Experts of a small language model.
Size: 11 layers, width 128, 29M parameters.
Experts: 128 experts in each of 11 layers, 32 SwiGLU neurons an expert, a shared expert of 64 neurons.
Training: a variant of Adam for the experts, 424M tokens, 8707 steps.
Below are experts of layer 5 (counted from 0) of a mixture-of-experts language model. Rows are named router (the router's row for the expert), down (a neuron's output weights, with its number) and show model dimensions 0-127. Each number is 128 + 32 x the weight over its row's rms, rounded and kept within 0 to 255.
Before each expert's rows: a language model's description of what the expert responds to. This comes from a sample of Wikipedia text that the model never trained on.

# expert 7
Description: Mid-word name fragments
router [105 146  70 164 142 112 111  83  71 131 123  84 132  99  90 116 143 106 111 177 162 165 106  79 107 102 143 171  92 194  87 119 178 104 123 124 106  93 190  93 158 139 146 129 119 137 141 150 145 111 109 110 122 133 161 106  73 197 159  90 106 129 106 156 177 144 152  89 133 107 147 172 179 193 177 133 135 119 158 131 107 139  95 106 173 148 129 107 152  83 111 174 140 103 119 145 131 137 160 149 104  73 198  87  94 121 122 107  98 134 138 175 109  44 115 159 166 162 118 198 107  91 142 141 168 123  80  97]
down0 [110 160 210 169  82 124 147 111 131  72 129 126 144 108 116 176 144 122 107 165 132 127 125 148 133  92  82 154 128 137 104 100  80 149 164 144 103 127  58  99 109 121 143 159 137  85 159 171 139 132 112 131 202 122 140 121 132 136  53 111 158  95  98  88 178 149 137 130 186 107 157 124 110  93  91  73 196 134 178 108 129  89 130 143  85 133 139 118  42 177 168 152 140 126 106  81 136 131 128 193 106  95  98 178 150 148 133 156 133 151 123 161  64 109 129 117 158 168  90  79  80 144 173 137 113 139 146  84]
down1 [171  89 155 152  93  79 160 143  85 168 180 155 107 135  93  78  81 116 148 123 161 153 119 111  99 125 149 125 122 108 130 136 158 111 141 159 192  75 123 120 126 171  81 144 146 174 155 122 142 114 103 130 137 218  66 108 101 138 123 122 151 106  97 159 139  84  85 134 145 107  96 112 126 155 160 132 170 161  70 114 186 166 190 135 161 147  82 125 163  74 128 118  90 110 120 172 126 125 150  92  99 148 143  95  82 147 121 115 107 200 152 133 124 109  21 147 128 176 189 117  81 134 127 109 102 145 133 117]
down2 [ 87 157 184 145 157 108 129 129 131 147 122  76 162 138 138 158 155 112 124 153 141 182 142 152  84 114 120  93  92 133 167 146  72 181 135  68 149 116 128 199 166 109  68 128 133  93 185 139 113 182 106 132 127 128  92 106 121 123  64 105 201 110 101 157 131 168 133  86 135 114 133 123 106 117 128  74 163 132 163 129 124  82 150 141 122 129  89  81 121 152  57 108 107 137 102  97  92 111 129 151 141  73  76 154 148 124  86 103 158 158 218 165 141 153  75 147 151 185  87 144 174 128 172 104  92 120 158 113]
down3 [125 144 113 147 124 147 117 129 125 125  55 108 122 165 171 124 180  62 126  98 131  96 140 114 204  81  93  75 125 168 152 142 168 108 172 141 128 175 100 142 168 143 161  85 136 151 106 142 145 125 191 137 136 104 182 136 137 118 156 142 155 125 171 105 147 154 135 166 164 118 152 178 161  24 113 164  79 154  71 132 109 117  94 170  94 108  94 132  80 106 159 122 112 107 151 100  85 128  82 156 114  68 105  73 104 114 164 151  91  88 155 109 120 107 147 104 104 130  99 152 145 125 122 153 174 123 213 146]
down4 [171  86  66 138 127 111  42 113  79 107 147 188  84 140  25 100  81 161 145 163 112 129  99 148 163 108 117 166 110 139 116 130 181 114  82 106 125 103 131 135 102 111 126 177 114  89 150  95 138 154 101 149 151 157 151 131 125 137 170 123  98 153 157 164 179 130 146  83  90 114 178  84 110 165 136 109 154 153 100 118 139 161 171 173 144 121 174 151 142 114 101 142 178 135 187 125 110 162 194 110  74 125 187 146  90 158 135  91 129 120  92 107  74 113 118 173  85 117 189 160 122 119 112 118  99 125 114 110]
down5 [125 195  68 107 103 189 193 165 175 140 152  89  98 131 127 100 169 134 122 124  95 115 122 101  99  36  98 147 172  95 113  67 174 153 141 102 181 122 125 133 125 140 147 167 123 132 114 164 104 165 110  96 116 121 117 106 126 111 129  90 153  84 139  99  61 132  97 101 131 118 147 167 106 112 151 137 136 155  52 169  66 133 154 160 157 166 131 119  86 160  97 153  81 144  96 153 120 133 148 141 182 136 118 114 167 117 184 129 151 185  95 150 117 161 169 108 106 149 106  74 105 123  71 197 101 126 147 108]
down6 [138  78 138 165 126 136 122 124 114 163 125 135 143 117 147 128  89 163 156 104  97 113  89 151 130 111 140 126 101 164  82 118  67 160 143 148  70 102  75 150 116 199 119 117 191 141 160 110 150  98 154 101 174 115 175 178  61 198 144 120  85 177 113 120 124 156 136 156 121 135 123 136 175 115 195 183 131 142  90 148 149 114 108 134 183  45  94 100 172 112 160 100 123  36 148 131 140  78 135 103 128 113 143 150 141  93 140 115 104 111 139  99 150 138  52 125 119 108 181 114 109 126 191 106 120 159 113  83]
down7 [157 106 174 148 124 141 117 126 128 170 123 165 115  93  90 179 132  73 140 187 151  73 147 138  65 127 120 133 124 185 133  84 164 146  87  82 150 104 147 126 134 149 100 159 125 156 120  65 122 119 169 140  83 107 189  97 150 163  83  89  86 141 160  81 160 113 167 153 133  93 109 115 124 186 155 107 153 115  99  63 166  89 158 100 166 149 183 121 147 109  91 152  75  85  98 120 121 109 137  75 124 160 127 138  60 148 187 114  82 153 112  89  95 145 100 157 134 193 167  96 130 166  89 134 151 147 128 122]
down8 [178  94 147  96 149  75 141 102 167 112 102 126 165 142 152  75 142 131 118  96 152 150 220 139 141 156 125 166 138 103 121 104 111 145 149 116 107 127 181 155 147 113 166  85  77 145 102 178 116 129 213 150 133 131 151 131 165  79 156 151 161 162 138 133 120  89 149 123 167  57 124 153  88  68 101  99 109 116 135 171  82  60 155 106 114 169 129 122 126 128 168 124 108 162  95  80 103  92  64 134 146 146 106 136 107  74 127 123 106 119 133 125 153 101 138  54 161 177  77 147 181 181 118 141 140  93 139 171]
down9 [105 149 120 140 151 168 160 133 132 104 130 125 136  97 159 131 140 133  75  67 136 159 133 105 121  59 145 151 142 115 114 126 135 132  70 146 148  79 123 157 104 135 153 122 172 154 144 138 148 172 120 101 113 145 160  56 122 104 120 149 164 109 163 160 111 131 129  69  75  99 116 142 104 119 131 134  54  61 157 131 120 120 147  74 172 174 125 147 161 166  73 153 155 122 107  86 176  98 118 155 130  87 125  23 177 127 170 127 171  86 145 120 101 149 192  89  94 119  80 158 115 129 169 175 133 139 187 185]
down10 [183 117 124 168 174 125  92  66  89 186  91 133 113 108  90 104 129 119 127  88 107 164 152 186 144 107 136 112 131 142 107 129  80 143 107 146  97 124 128 149 132  95 124 115 162 112 115 125 154 108 121 150 155 186 183 100 131  78 118  70 149 128  88 110 131 131 148 150  89 108 214 118 185 112 109 137 104  88 173 134 110 124 161 151  99 144 136  95 156 136  64 122 133 132 140 119 140 128 156 165 170  96 114  52 104 122 172 171 208  63 134  92  48 119 103 132 134 131 132 217 135  95 134 167 152 122 154 162]
down11 [ 61 110 163 138  96 159 177 182 114 142 200 102 134 159 160 102  75  46 103 119  86 165 101 154 119 119 154 135 138 190 110  98  85 108 154 170 131 103 132 147 127  68 102 111 140 129 154 116  61 140 137 126 122  59  72 159  93 104 132 138 163 128  83  95 166 179 122 135 161 155 103 151 103 106 152 143  70 143 144  69 159 119  73 140  92 117 137 120 147 199  96 102 190 167 124 135 138 121  99 153 139 155  87 127 201  84 100 165 156 112 138 117 145 131 108 148 126 149 152 116  93 176 142 158 112 120 121 131]
down12 [141  99 159 151 128 119 133 176 143 136 107 120 106  92 132 107 144 136  93 135 189 159 124 147 104 114 131 161 151 135 137 158 145 105 121 154 162  84 172 139 137 118 128 138 157 158  83 126  97 140 129  91 129 108 141 117 139 116 152 179 144  98 184  96 111 106 160 174 112  77 130 204 140 163 171 144  94 165 104 123 142 110 185  33 160  69 119 139 129 143  67 139 184  75 123 122 170  64  65  45 128  81  61  75 136  88 103 101 121 114 118 123 125 165 160 120 111 146  96 157 170 161  79 140 141 135 166 174]
down13 [119 100  88 131 115 126 137 219 142 167 103 155  66  72 148 115 120 174 153 163 185 107  91  82  92  89 142  83 100 144 137 141 101 180  57 145 124 164 150 150  90 170 181 155 144 103 133 167 131 165  95 145 123 110 154 187  96 171 141 101 142  87 120  80  87 184 114 194 183 110 151  93 134 119 142 152 137 120 174 193  92 140 116  53 134 105  98 167 104 151 129 134 106 144 148 153 129 124 132 111  95 143 132 121 157  94  88 126 177 124  78 120 105 139 147 155 129 144 102 115 155 112  64  99  98 135 114 159]
down14 [111  95 187 136 113 152 110  97  90 113 172 117 150 152 121 128 114 120  98 165 130 164 188  68 149 107 125 106 169 196  71 104 132 138 137 157 102 130 172 102 109 120 134 168 102 148 134 130 156  83  95 135  89 128 176  88 104 109  62 132  97 113 164  81 125 113 138 172 124 112 182 143 190 175  98 151 191 159 143  76 106 109  84  98 120  92 130 135  99  89 100  92  92  93 143 179 105 140 184  97 147 161 153 181 108 146 169 161 156 107 141 105  66 101 146 148 101 152 169 115 174  93 152 143 151  75  75 118]
down15 [ 75 151  98  85 146 146 104  83 116  95 154 148 165 115 109 138 118 102  99  78 218 141 152 129  96 114 112 112 101  96 112 132 144 111 125  95 135  95 141  99 122 103 173  81 168 190 142 126  98  66 152 102 149 100 181 128  98  71 102 137  95 102 158 123 147 106 111  54 192 151  86 123 144 175 120 151 165 135 130 160 184 129 120 135 184 144 127 190 130 107 109 140  99 119 103 109 127 193 156 111 135 146 142 111  70 179 112  60  99 152 133 132 142 191 112 161 171 154 164 173 142  53 147 135 117 139 148 110]
down16 [166 144 109 124 121 107 159 151 154 145 108 104 176  87 154  77 113 145 103 111 113 126 180 135 101 161 153  66 123 149 168 150 145 103 129 127 144 104 104 144 119 171 103  93  81 143  99  94 133 181 167 152 176 140 136 139 180 102 120  44 189 178  69 106 158 139 122  95  45 157 164 181 118 105  78  86  90 122  91  95 184 147  97 150 121 190 128  90 166 178 130 165 156 109  99 140 100 190 141 173 123 121 109  52 136 114 117 130  84  96 165 134 140 117 139 142 140 107 147 128 109 141 107  97  98 155 125  79]

# expert 52
Description: Quantifiers and modifiers before nouns
router [118 173 186 109  62 136 122 146  85 105 169 100  87  90 129  89 140 114  87 140 114 151 108 163 163 123 156 222 133 108 146  99 109 118 154 119 105 176 167 138 137  87  96 157 145  96 164 190 113  57 122 107 177 182  96 146 101 128 154  88 152 124 122  90 146 107  42 147 131 130  78 110 165 130 125  94 123 130 145 148 111  75 176 123  67 124  79 132 108 107  81 130 179 108 120 171 160  98 127 179 139 204 104 167 131 104 144  98 127 152  78 163 130 166 146 148 115 101 104 124 140 109 130  79 130 100 148 139]
down0 [ 87 116  92 122 163  99 126 170 141  87 156 140  88 129 152 111 183 107 131 164 163 126 175 109 137 114 158 119 106 134 146  45 152 158 150 125  89 182 181 162 163 130 109 147 169  67 107 169  92 180  73 143 106  65  85 102  85 113 123 113  89 115  95 102 135  84  95 118 140 161 146 108 118 162 147  69 210 160  96  96 131 129 109 131 115 153 145 152 148  87 161 160 139 138 136 133 124  88 144 167 116  56 156  94 110  80 131 146 154 158 153  97 109 212 125 129 134 104 140 131 116 128  98 169 154 104 118 205]
down1 [ 88 144 104 147 156 157 136  91 124  62  83 154 114 153 140 129 143 116 111 127  77 123 139 105 162 127  96 110 162 126 130  96 102 163 116  85 119  83  86 195 155  98 120 116 147 154 137 149 127 147 114 109 183  71 127 118 115  86 117 150 119  92 108 114  97  67 154 116 139 153 113 143 133 142  94 144 146 167 142 105 142  67 148 160  92 114 111 124 177  70 200 127 117 125 133 154 120 112 119  50  40 162 174 129 128 155  93 107 114 195 189 148 150 172 208 157 109 205 102 152 145 137 133  80 157 127 167 109]
down2 [166 162  77 136 148  84  73 195 123 109 141 137 128 107  91 129 132 135 167 166 137 131 116 174 112  79 123 140 121 141 164 184 146 170 155 155 162 151 114  77  64 140 126 161 127  60 131 147 116 188 148 114 133 144 115 206 139 156 107 121 177 125 128 143 117 106 112 120 145 121 114 117  82 157 102  94  84 132  74 160  89 108  94 130 138  94  86 194 101 175 120 162 116 109 150 132 160  95  90 147 110 106 141 124 131  31 192 155  91 149 128 118 129  93 169  76 119  61 167 145 119 146 184 156 110 104 148  97]
down3 [146 120 120 108  93  93  90 101  86  94 115  88 153 168  55 181 111 111  84 121 110 139 122 143  99 188 106 186 136 171 187 139  87 128 138 122 124 104 187 150 123 158 194  85 108 159 145 104 123  87 169  85 117  88 167 162 138  82  56 188 157 130 162 123 106 130 130 167 123 152 115 168 141 130 140  92 119 116 150 121 159 135 145 137 155 113  83 143 194 137 185 102  72  96 159 165 173 152 185 138  83 104  84  73 165  98 178 123 112 118 123  72 135 147 137  88 137 143 105 140 105 137 128 115 134 156 151  84]
down4 [112 128 121 135 101 129 148  86 123  93 140 108 102 107 151  89  97 131 109 160 102  91 150 127 104 203 227 161 115 120 167 155 127 101  77 123 154 136  44 164 207  50 115 123 138 131 100 115 179 136 170 114 166 142 119 110 173  97 117 136  89 145  85 106 124 108 176 113 139 224 111  99 127 100 111 107 100 114 172 121 148 144 126 138 113 129 135 122 139 139  85 171 148 169  92 130 132 158 112  90  97 124 139  98 155 184 112 174 122 116 147 144 188 147 103  84 124 108 160 115  70 134 216 141 111 132 117  97]
down5 [167 103 150 143 111 143 166 136  66 135 144  68 158  59 125  72 144 114 106  99 152 136 117 137 107 152 131 140 169 168 126 163 132 167 148 192 145 190  73  81 163 124 127 116  88 157 134 135 158  62 202 174 118 176 173 130 107 137 144  83 100 126 113  91  91 177 117 106 118 156  92 159  86  75 157 104  79 154 150 176  82 114 125 154 151 132 106 133 157 168 179  94  77 112 139 129 136 142 101 135 132 117 127 134 159  83 137  92 133  91 121 143 168 104 114  67 164  80  81  89 151 107 135 155 124 173 176 116]
down6 [144 153 150 152 149  96 127 111 120 152 119 131 121 152  90 125 153 145 172  86 122 172 137 118 129 143  74 171 115 113  27 185 103 166 127 206 127  76 142 162 110 179 142 125 102  77 133 135  63 143 109  72 148 125 166 108 109 165 121  72 118  67 137 158 128  89 164 125 115 144  61 136 129  83 163 121 165 135  94 108 185 149 138 131 126 142 135 120 133 167 123 124 118  84 131 115 142  93 105 143 156 145 142 165 155 108 158 105 178 199  98  96 137  70 143 107 143 101 102 183 140 136 138  55 162 109 189  86]
down7 [162  76  78 122 175 109 104 133 160 182  85 101 145 172 105 151  72 133 233 143  67 168  86  98 129 107 102 118  42 146 104 182  74 153 127 128 133 101  97 115 144 165 124  96  98 107 147 156 110 147  99 135 107 114 175 153 154 161 100 112 115 131 123 166 145 133 164 158 164  99 112 199 136  89 159 141 139  87 120 120 172 158 149 155 110 131  68 108 156 129 179  97 149  84 175 146 107 106 131  99  77 133 103 122 137 113 138  72 142 152 124 141 127 140 168 190  67 120 159 115 111 101 176 123 100 158 133 125]
down8 [150  61  85 100 122  48 118 100  88  99 120 130 206 160 160 137 170 151 137 148  59 144  83  51 128 110 101 112 113 123 140 143 128 142 165 142 158  75 106 145 116 166 147 160 154 127 141  78 100  61  96  95 146 177  71 186 126 134 105 120 180 104 145 105 143 121 128  73 146 141 116 156 151 133  77 119 137 109 130 125 156 159 106 119 174 164 164  89 138  93 138 122 121  73 131 185 166 108 105 121 158 117 133 205 112 178 150 140 115 153 121 115 107 162 117 116 113 207 120 132 131 157 157 173  98 114 101 164]
down9 [146 111 119 140 126 146  96 124  22 129 105 111  59 144 144 164 146 174 103 131 173 101 153 146 125 162 183 132 164  74 134 100 151 106 173  96 108 156 143 106 160 100 112 171 137 170 153 175 121 159 152  84  77 110 156  50 140 134 162 119 113 133 161 112 136 148 123 140  92 154 137 177 150 183  67 140 152 172 154  77 164  67 107  75 125  92  86  92 148 127 116  97 142 118 108 132 122 116 113 190 120 137  96 105 140 190 151 139 121 109 124 118 148 125  87 102 175  54 148  77  90 162 136 163 165 145 124 121]
down10 [140 139 117 148 139 162 184 136 133 164  93 162 204 123  74  78 143  48 118 139 149 127  85  63 106 143 148 124 139 103 130  89  75 171 126  79 183 153 170 142 101 135 138 104 139 134 110 108  98 127 113 160 137 154 165 112 130 170  81 113  87 166 171 119  75 119 104 157 108 112  90 160 125 176 136 189 117 149 131 132 148 177 194 160 122 126 111 128 116 102  91  84 110 144 155  63 143  77 116 144  93  82 104  90 124 149 129  66  95 162  91  83 123 136 183 136 172 119 167 165 151  95 110 128 137 157 153  72]
down11 [135 146 141 114  80 128 115 152  91 113 156 128  79  92 125  94 118 127  63  57 149 142 136 193 141 141 120  97 123 128 120 149  95 124 112 125 170 159 167 110  99 169 145 121  93 151 175  87 148 109 121 110 103 166 136 163 165 109 166 164 145 102 144 131 125 121  61 103 141 135  60 139  71 108 117 138  47 124 152 119  58  61 170 106 172 131 129 149 131 167  86 145 140 183 133 198 146 147 153 128  32 196 183 110 129 114 133 148  86 129 124 132 151 151 101 139 191 166 122 108 156  99 158 139 127 155 121 142]
down12 [152 181 144 113 122 148 164 149  98 116 137 151 174 102 139 147  86 142 148  41 140 142 137 144 189 127 119 123 130 174 177 175 132 174 157 124 144 193 153 102 133 147 183 159 100 131 146  87  85  85 162 143 156 113 140  97  87 131 160 165 151 168 112 114 144 189  90 123 102 117 100  91 119  95 159 170  72 161 149  99  62 182 162  68  80  71 114  97 116 147 179  90 142 126 103  75 136 111 126 121 166 105  99 120  99 158 175 119  87  81 135  91  80 132 124 127 134  97 135 149  98 118 134 115 128  87  93  66]
down13 [ 86  97 169 133 143 126 148 137 186  82 106  99 192 158 145  86 101 190 143 179 133 113  65 127  64 113 179 171 119 151 106 132 125 153 162 151 117  98  29 106 101 143 144 102 108 104 107  81 161 108 124 162 126 150 125  91 155  97  68 104 156  98 128 147 123 122 151 146 170  94 154 138 125 114 141 101 132 119 126  48 166 178  98  97 117 142  99  63 176 131 122 147 108 151 145 100 171 111 156 141 150 115 107 174 146 156 110 152 145  98 161 147 178 144 113 107  76 140 134 189  72 142 110 121 150 170 184 104]
down14 [119 127 123 142 145 135 140 129  70 105 167 104   0 116 164 157 140 164 107 185 147 187 148  89  95 180 201 149 224 123 168 114 186 122 174 133  90 112 122 105 204 120  80 169  82 110 137 124 133 116 158 118 131 134  77  80 100 121 129 131 160 131 132 120 130 102 110 125 134 137 114 145 125 129  98  82 105 153 102 126  42  88 109 117 104  96 132 128 109 142 168 119 169 144 142 136 141 138 143 111 128 100 151 131 174 117  97 176 136 135 128 162  90 118 109  99 129  61 105  93 141 163 164 132 161 108 162 131]
down15 [147 115 115 158 128 111  91  98  71 107 158  44 134 129 132 116 113 168 101  94 147 120 122  83 143  78 144 147  28 143 146 137 103 154 135 136 154 165 155  89 115 162 182 162 155  82 166 127  89  72 212 153 141  94 159 163 159 112 107 160 151 148 186 125 133 118 140 102 123 149 119 137 111 117 143 107 183  93 110 166 104 169  57  89 116  74 164 188 127 154 128 108  91  57 195 130 126 154 108 124 155 139 124 122 151 150 124 105 116 167 122 157  64 139 125 123 125  93 113  90 130 158 167 166  98 160 141 112]
down16 [126 143 118  88 120 149 144 125 114  61 129 149 157 181 140 109 167 162 169 144 154 119  94  82 127 159 133 167  97 169  81 138 108 143 139 123  83 162  64 184 133 149 159 126 159 108 146 113  82  98  94  92 105  38 112 142 117 111 166 124  99  66 105 124 147 105 146  97 123  93 147 140 153 186 136 101 195 105  64 112 173 131 185 111 119 101 123 128 201 156  85 125 114 119 166 194 123 135 173 129 135 188 134 163 168 138  72 112  97  93 129 101 101 174 137 170 108 113 127 144 152  87 160 114  83 101 154 102]

# expert 39
Description: Name-internal word pieces
router [127  66  73 119 200 209  74  51 182 133  81 143 133 164 145 137  80 153 156 155 170 151 123 130 125 158 112 110 157 150 143 125 127 147 152 123 100  90 150 108 126 150  89 161 163 126 128 130 111 130 135  94 149   8  63 119  88  61 108  93 125 185  98 146 156 153 114 165 115 129 157 136 138 151 126 132 143 103 132 154 146 138 135 107 123 148 104  89 170  65  90 113 178 123 146 120  98 103 143 109 124 123 128  97 141 149  85 103 104 152 119 158 144 112 145 194 161 154  88 175 104 161 181 143 154 122  99 112]
down0 [158 125 133 136 116 173 151  67 176 138  65 163 148 121 114 101 139 119 136 109 155 130  88 134  53 126 104 102  72  98 161 160 137  82 108 151 158 145 156  78 154 122 127  62 129 167 153 140 202  79 151 144 114 131 103 145  90 163 141 109 140  47  74 201 120 167 116  98 163 152 120 137 120 143 117 131 159 131 175 180 125 156 173  87 111 130 112 190 125 122 107 161  97 144 121  91  86 176 157 129  88 103  99 108 192  82 139 165 127 134 136  54  98 143 117  76 132 168 131  99 112 108 156 109 145 143 138 165]
down1 [172 186 122  93 125 176 104 146  96 143 155 141 130 147 113  81 148 154 103  95 160 154 114  87 111  85 136 116 120 166 151  89 104 147  57 144 150  91 121  98 150 135  76 153 180 171 152 120 152 163  77 195 172 175 103 119 156 112  89  94 152 149 135 143 176 132 156  78 145 140 136 105 101 115 142 121 140 134 148 145  95  85  84 128  87 140  85  88 157  79 126 140  93 131 170 155 170 128  98 174 166 138  61  98 143 145 136 123 159 141  45 138 196 108 119  53 100 109  91  82 139 140 191 151 123 105 113 138]
down2 [104 136 125 137 174 146 102 146 159  96 179 167  88 109 119 173 114 103 138  94 174 141 158 148 135 115 152  79 168 157 120 111 160 152  60 151 113 127 186  94 194 116 126 120 157 117 111  87  89  75  87 129  58 170  73  83 104  93 143 166 108 117  98  87 157 178 137 125 101  89 126 137  87 169 130 157  91 152 125 175 126 115 124 104 149  59 180 115 138 131 108 120 164  80  66 132 155 139 134 159 132 202 155 147 180 115 105 108 180 119  60 125 195 145 122 129 137 106 140 108 125  90 130 139 152 151  82 112]
down3 [127  87 143 163 175  91 206 214  73 119 141 118 172 133 134 117 100  98  94 192 135 131 121 132 152 165 106 129 135 152 173 103  93 134 119 112  84 166 157 136 159  45 135 177 126 126 124  99  64  66 124 113  95 181 111 124 118  77 121 129 110 123 150  97 108 105 135 214 150 129 121 134 115 155 107 173 110 117 128 173 108 182  94 137 111 146 103  89 108 132 114 103 190  95 124 128 153 134 122  72  63 116 104 136 154  81 125 183 137 123 124 169 122 125 196 150 145 103 117 142 193 124 141 107  86 117 144 148]
down4 [ 64  85 110 121  99 130 136 166 147 187 171 111 109 151 142 132 112 152  99 117 185 153  79 125 132 166 118 114  90  60  72 106 121 132 120 160 153 178 213 131  99 136 155 137  84 113 150 120 194 138 120 113 126  12 113  66 110 180 103 135 103  86 136 166 134  85 142 168 167 128 125 124 185 139 157  99 163 111 121  83 169 109 161 153 104  81  75 118 165 145 121 133 116 148  96 130 164 119 135  99 101 130 182 140  69 118 138 151 100 125 123 133 140 163 159 138 143 104 121 106 153 103 115 111 119 194 169 100]
down5 [ 77 196 149  56 103 123  58  33 160 124 131  83 133 125 127 121 137 135 176 137 123 140 104 125 161 140 126  95 135 116 124 142 140 132  84 151 149  99  97 121  76 136 148  86 122 135 145 127 157 154 141  98 132 118 196 101 111 131 151 156 102 160  66 106  98 134  89  71 123 138 110 142 150 110 140 106  77 119 150 109 141 106 171 133 130 154 168 146 179 105 151 165  98 194 135  87 152 166 133 149 148 132 143 190  91 141 145  94 177  68 194 135 113 186 104 138 169 113 176 173  58 173 105 109 102 108 130 103]
down6 [142 134 131 166 145 122  30 120 133 195 134 106 137 188 146 137 142 156 171 155 120 140 106 134  82 138 192 114 122 123 120  98 160 102 126 142 195 109  65  94 187 154 148 155 214 113  97 118 135 124 111 153 133  99 103 137 144 128 127 120 135 181 139  94 152 215 133  42  90 116 181 170 132 158 153 121 103 121  76 141 119 111 122 135 136 123 102 111  92 124  96 145 116 103 169  96 103 119 179 117  69  92 128  86 129 129  73 101 103 102 134 132 173  81 142 163 137 113 152 154 129  93 134 121  76 147 143  62]
down7 [115  99 135 172 128 112 148  77 119 152 135  96 182 112 103 107 143  89  84 133 117  87  67 106 114 135 110 122  76  77 114 171 112 123 153 142 119 143 158 184 120 148 160 169 134 159 145 162 141 127 165 160 181 118 132 197 120 199  77 178  91  73 105 121  88 143  85 174 120 142  98 114 134 144 159 145 130 120 142 113 151 141 211 125 124 153  84 166 141 162 108 104 111 124 114  94  90 114 178 149  80 140 135 149 140 157 124 150 111 151 167  61  53 142  95 130  73  76 132 118 159 159 128 106 113 209  84 147]
down8 [146 100 112 110 127  36 130 141 138 123 103 135 118  62  82 159 116 153 148 144 113 123 141 113 163 106 154 121 138 156  96 124 144 193  86 119 141  92 113 149 125 173  91 134  99 159 101  75  90 126 160 160 140 233  64 159 153 170 142 150 147  85 168 108 105  56 150 158 125 108 126 117 114  94 163 129 110 167  81 111 154 164 180 129 153 105  91 159 121 181 127 129 155 127 125 147  93 143 125  93 170 171 124 109 132 214 123 111 117 149 103 108 107 149  98 139 108 104 198  97 111  82 159 178 123 160 118 187]
down9 [135  90 145 127  78 117 164 126 167 167  43 176 134  93 124 112 137 101 102  64 135 147 168 107 173 102  92 144 146 142 115 121 175 121 160 109 154 110 117 188 122  71 125 133 118 118 126 146 155  87 133  43 182 186 200 140  94 144  43 131 135 174  88 131 161 122 158 172 135 105 146 112 105  92 157 156 140 130 123  85 152 146 123 175 140 173 165 143 126 155 119 103  87 131 105 141 169 105  99 112  51  99 137 108 100 149 162 115 123 161 176  98 123 121 144 109 102 108 165 168  97 130  85 181 125  87 146 159]
down10 [146 129 154 131 138 152  81 182 144  56 117 181 118 119  99 145 129 126 118  82 174 178 134 114 109  97 123 125 160 182 181 112 192 153  73 125 133 123 133 111 168  70 120 160 143  77 102 203 174  43 125 119 141 151 107 140 106  98 104 116 148 141 138 123 139 110 148 185 103  73 113 101  92 137 107 136 211 104 113  74  94 162 183 179 141 111  90 163 119 129 107 120 137 124 170 152 176 110  90 157  71 149 131 158 140 167  81 110  94 162  57 153  89 118 103 116 109  96 134 120 126 149 157 129 133 119 120 115]
down11 [105  78 142  98  90  37 179 136 151 151  74 136  77 122 141 174 151 177 134 150 145 147 107 131 133 107 164 102 126 154 215 125 138 147 210 100 137 111 119 137 143 132 150  89 113 133 107 165 170  83 121 155 138 107 101 113  93 155 117 157 126 110  80 185  79 130 171 163 139 147 109 166 116 123 154 100 165 148 141  88 116 135 109 119 119 128 132 100  65 186  92 157 159 124 158 175 113 108 140 123 139  65 169 110  94  90 117 130 126 108 123 117 140  74  79  93  80  94 140 100 159 111 165 168 144 206  87 161]
down12 [188 138  91 113 105 133 141 122 118 120 148 157  83 126 115 151  80 148 103 144 153 147 146  44 119 117  76 177  77  91 174  85 157 148 134  97 148 189 105  86  88  89 156 157 166 148 129 175 144 111 110 103 138 117 155 148 121 143 154 157 192 145 133 152 138 119  67  97 103 138 191 143 139 109 124 138 138 109 144  84  81 118 124  99 110 147 144  84 106 161 146 126  92 167 101  92 125 144 151 155 150 115 130 180 149  82  51 114 205 110 125 100 108 121 189 111  93 149 119 154 162 126  84  94 123  76 202 179]
down13 [158  94 109 146 148  36 156 115 108 130  80 147 150 122 120 172  79  98 120 182 101  24 121 108 117 137 163  94 148 101 109 150 118 118 165 123 106 141 121 135 145 137  93 145 142 114  99 159 105 180 100 162 162  41 144 163 119 149 205  80 144 100 156 203 103  97 152 178 138 150 108 155 152 161 128 127 192 134 113 137 113 221 147 108 143 148 153 106 146 153 157 155 115 120 139 124 154 101  93 126 112 115  98  79 131  80 109 155 159 101  80 100 120 124 134  74 119 120 175 122 177 129 147 116 142 109 167 109]
down14 [134 141 105 101 138 114 101 166 165 109 139  91 120 153 141  57  99 182 151 146 116 169 154 120 128 220 155 105 146 103 149 155  94 131  61  97 171 100 173 138  93 170 125 132  87 111 103  85 110 106 112 119 108 154  90 118 150  93 140  68 139 189 139 124 149 100 146 117  96 210 178 136  74  79 156 110 107 135 108 137 136  95  94 104 151  62  97 104 134  72 138 115 205 174 137 165  94 140 116 131 165 137 166 135 114 103  91 138 118  79 110 181 138 140 145 115 186 147 142 103 122 128 158 122 176 102 188 123]
down15 [144 115 123 120 158 128  69 139 153 148  89 108 106 143 143 200 120 138 130 106 129 140  94 170 109 194 127  94  82 148  96 115  63 149 157 152 108 135  71 112 107 137 147 179  44 169 158 131 118  77 131 123 149 111  82  93 166 111 121 170 149 127 159 103 172 153 118 141 194 100 132 148 133 150 101 146 116 133 131 128 126  90 112  77 114 114  99 124  72 107  94 119  90  82 175 151 150 121 208 137  91 137 129 131 110 196 107 117 134 113 130 127 171 111 189 157  99 186 151  89 195  77 166 151 119 136 144  60]
down16 [157 147  94 118 160 139  92 151 154 130 161 125 101 104 125  88 133 126 146  79 150 174 140 145 112 152 155 101 145 109 137 173 149 170  94  63 139 119 148  52 151 137 112 122 104  47  91  87 101 136 137 107 118 206 144 148 152 120 130 116 119 131 166 129 201 137 130 105 126 115 185 156  99 120 113 133 112 147  98 129 111 190 133 193 162 186  75 131  85  73 141  64  83  92 169 148 128 140 146 108 171 135 173  91 163 136 125  99 127 169  41 146 161 108  96 144 139 133 140 140  70 122 132  94 127 130  60  96]